config = dict(
    n_layer=14,
    n_experts=80,
    activation='swiglu',
    routed_scale=1.0,
    balance_loss=0.0165,
    balance_bias=False,
    groups_per_token=1,
    init_std_router=0.0138,
    lr_router=0.00124,
    tie_embeddings='early',
    optimizer='muon_variant',
    lr=0.00695,
    beta1=0.95,
    batch_tokens=[32768, 65536, 98304],
    steps=5828,
)
Below are experts of layer 4 (counted from 0) of a mixture-of-experts language model. Rows are named gate (a neuron's input weights, with its number), up (a neuron's input weights, with its number), down (a neuron's output weights, with its number) and show model dimensions 0-127. Each number is 128 + 24 x the weight over its row's rms, rounded and kept within 0 to 255. Numbers have three digits each.
Before each expert's rows: "comes before" lists some tokens at least twice as common just after its tokens as in all text. This comes from a sample of Wikipedia text that the model never trained on. Tokens count by the router's weight.

# expert 16
comes before: " |", "–", ",", ")\n", ")", ":"
gate0:121152107109088174164086131149141119137126120116136138159126108101105135117130137106091106123117144140103129143113159127122088133082116101143110159139100160135071081131151124091106101142145144128164167131144135084139112150123074179078113118128139148136129119156117136182151134089169139137116113113126130118094111140108150133107124145131160115099163104141109111136119124130123135111131
up0:134128135123114130118134148111122145112172134114126161134121166140147125140102068110138121157146161112129080112115092086159153108174115160131111146104068135118112153108071131172133106125101135160124105106164135119138128119080143128122146117129103076106129129124139101171136126133157120121102085153141132138155149148121143139070139150105135113150164121122111099158089094138123104120129
down0:099089135098151150119117119105144146134146135123138155135096151119168092116159131125122133130145122108108146093064127148128092118130154139110141125083149118121131163120156123157162112125150114155145153113124101145103139119167154094109164140150121086134143124116125099122099109134131133171109110144128133084151125115149159151110154099138122138183072131148122145113119133140147132126142

# expert 28
comes before: " The", " He", " In", " It", " This", " She"
gate0:147131118110187115140131118139154162143120122120141132090121146139126073126155140107107151132137160143121157163133097115070126120114119126145152135139139086121154121139112107125146137122122082127119146121144135148140175130166143108144116133136122109125143121159133119106105156112127122159133151129106103135099145157124162167117104144098092142139099158088070123124125133114129120129197
up0:153130113135176158121128147145145154139113151157140120101104123109130111122134152134135114119116099109123145135100086185108133146143098153151127102134131164138108107108140149122146127101112108115161145080133157120128145141127112118099104125139133119145123141124145091127115110107079114102125144105165098123152138114110157110096093142087119162132164132138148154116073156107174091138121
down0:113099157110118112172099144117156132120179159103111094103140124121099133144150125117104182068106106128127106130154124104156141120116124089076136140093139101124095158122132139138139132143113125092139080108176141129096142069166129113156111151132119131127152116179155109125108130108159117104117118090150124154138105144135148068101109150081144132124093095092120124119107122146122102167140

# expert 30
comes before: " ", " |", "|", " —;", " |\n", ";"
gate0:099141150095092151138165108173127116143107108153127144106106113108126103154127137103154153121157142136182121130107135100142130117088128115109142130141108173167126122172091118107136151150101089112142138155091146122134152144167097130147119115107131153209125108162131157146121134160149131145121173138150140113155112111116110133127114121117144161160122087145130135136113083123097115130171
up0:180127095107114139095117154108146116148139116148113144120135138124135103161121129108103079131099111096108136135121149168182147118140127100175126105167113122122085115139148109129170080108136153117155145158113135153111135089156160144094113157112121158067105122106130178074141117130137124130170122106162140099106128112153136149162131155130074150122114127117126089087139102086111117104145
down0:130094100146136149126125156127125102128108110109095100145130102122140125185131128149111140143095115125107176183102156107126097138137144180117117119107129139137094153154121085155076115115174159147169169131186108141092109126147146140108164127160143127139153121172125153159117092123107157107136128119105129169097143112159103097152153118126107128193162170134098181123129126088171145093114

# expert 40
comes before: " |", " (", " |\n", " -", " is", " \""
gate0:122144180123152123148150145145142134147129148121142101129146104120133090108159136137135144123108119092167147100149149127123098141149118142099095145169153102124129095104107131127161113090081102117139144139121096140115127163167136102110150162121117096129123098103107091089156136126106132166196183136106127118140167120097131097143123129156122165140118136098134157122121168122118114141138
up0:140143143127101136118131133112102126105150133133154095134181122102126123159153152101112095134135074143166130160101180130150124121147073116129085055115118118120102124104114122115129126160127110139137133143128158144160116152154138098161133148143123139128121148152126138142148097143134117130165132156137097144134118150168107148151137141139142100124140128081156132126119121107134116152105
down0:111153115153167095082142108090162157122125167113106119158133126139133133149177144156075110117120083108135129104154131132125156118136113141124130147119139112141119119110154122147142138137107144132154123140188096122118113137174116144089114149125118164139138095177095150114120109113142148141142146099120097128158111125122154112129171126141147150142142111156135167121139131122120147158142

# expert 74
comes before: " the", " by", " in", " a", ":", " on"
gate0:152159163171134169152143123128152136104124138148115144121070165135136143152122166130099129147122133165162148128130080157145097148137164112108121096097084109156169118122152108129143115097131120115131101129125134145093112174180124156102102138153165125142106125146164124175146139093138126150134136123147128106122144116089152132084171151158132096139112134125113147103089179122104161141092
up0:165178134120118125125133126113106139168123138128121123132137141141160157138091138123129119115096100126116163103166117123164123117117086150167207156087189123139147153127132168162123101150120133175112131119150077096148131149165161129126119137118092146136184118109125134122146138120101163120122166126139116097124170079152093188102096114099102099138137135111109115140080131166114148138096
down0:132097069142139137160097120073115139128144114126140140141128129125140146119157143170120128131141128143128139111115120080110071106098138062123155117134131146142111146147077147146126104159131117155104192130136136125127097120124142132127169146160162096157172151138107132111148187117085117128118178164109122086131136117121109169145135147131108138114134122154110136128155165137114117161087

# expert 59
comes before: "==", "===", "The", "In", "-", "===="
gate0:114115177114147123148117119121137136141083130127141105169138190127101143146115170131087118150151138160154111113144113078156123155125129113103182088145078126134112130120116173164101092108152164104144144141115135137133107154081134142093114121127093118127148144151098152081153089134191117147096157142132117084085090138113150136120143139107135107148114117107099116120115110105143165121139
up0:138117122156119153142165107128149109092120139134135118141111120140125083117116148135099157180106136132164151130142110162127128108124145134104194127159142094176121152152100121139140138110095163084107125102104107133107119132149156128116124121141142142097111151093160129117144120120149128109143155116134100128120115100129121204129110124110130106113114107115123103119067153131118153100155
down0:178158127121120129146128144105126136099126139108135129144113139109137084175128159129148094147133127142185119122134151122097136101083130088125108104152146146155090117132127100088139119135110144180103148081141116126169112087095120181161121150154118100115088145135127126126175142103175117109106116115121125121096135122155143139133111137163174095159125148132170132124137125163149108140136

# expert 35
comes before: "|", "-", " be", "\"", " have", "A"
gate0:142147148144134141144116148130137115101159113108110096149123110166139167101094105120099104120144113130159147144120148140131165158149098131164122162115098088131135143163113122161111121109154158128144108149136103127155101166162086165127139119108117124108129154114177192133120168142116131125110108137126139139139104080121130112156129177108151149080132128110094118126114118102132127081113
up0:143121125129142172159135160144090159120119101139145129124108161146142135129103149124171091118173140107131123128118162100130091164157161098146138140099117099128160109136115128121126138127142155152139129105087108138140111146096116136116122132125181129165141105126152140174106180131130142154142128115121195147179155136117147167130130119119176125152148066122128109134125139140113101111142
down0:150126151105117146161123145122156118134156146182088077088079150135132164147122122107078132096100119160135083128135125122168125104108150091137139119175121116162133106131136160163153138101104164109127105168121094101146145115133135118154117143132154104111109172080112129093138120142165151144086131111130139142128059153121133147151144117124174146119127146143153106164144121133121087109134

# expert 66
comes before: "-", "=", "|", ")", " Title", " /"
gate0:142096102158135100106170111126161129139147131174110139141174137136080136117142144108131112128100095126137105151161110128118138105145125160130189149116126121117122132115127092107104113128128158154112097112114121138107127164131151138142095118121177108117101141146170107144115086150110147150132095118107103164160202106163127102117138116108132119151114111112124138150112136081208110114114
up0:130120106120090093110131178116149143105080133148111150119165173143130118112097147110103144127110174132120115117131139107137112125036140126096067143142165127136099114121098131128121113142179120122132141083125180117136155100097159125138128098115133130113129165101159134187155101136108164074076127121104113142144160118144089099148115110119163121129139123103123109133142163122094139150121
down0:127137163127120089107137126154106100075126120111164155132123168133105108148102101106130124141105120174126140152133102115155160105131147141113075076091171135101092139106136113122101101135157122107133121141141133105141087144129168117135118144153147162127081135172128134125150153150180145170121144135148126116089096097134138155136147102115109137147096088141124154143118096118144144105130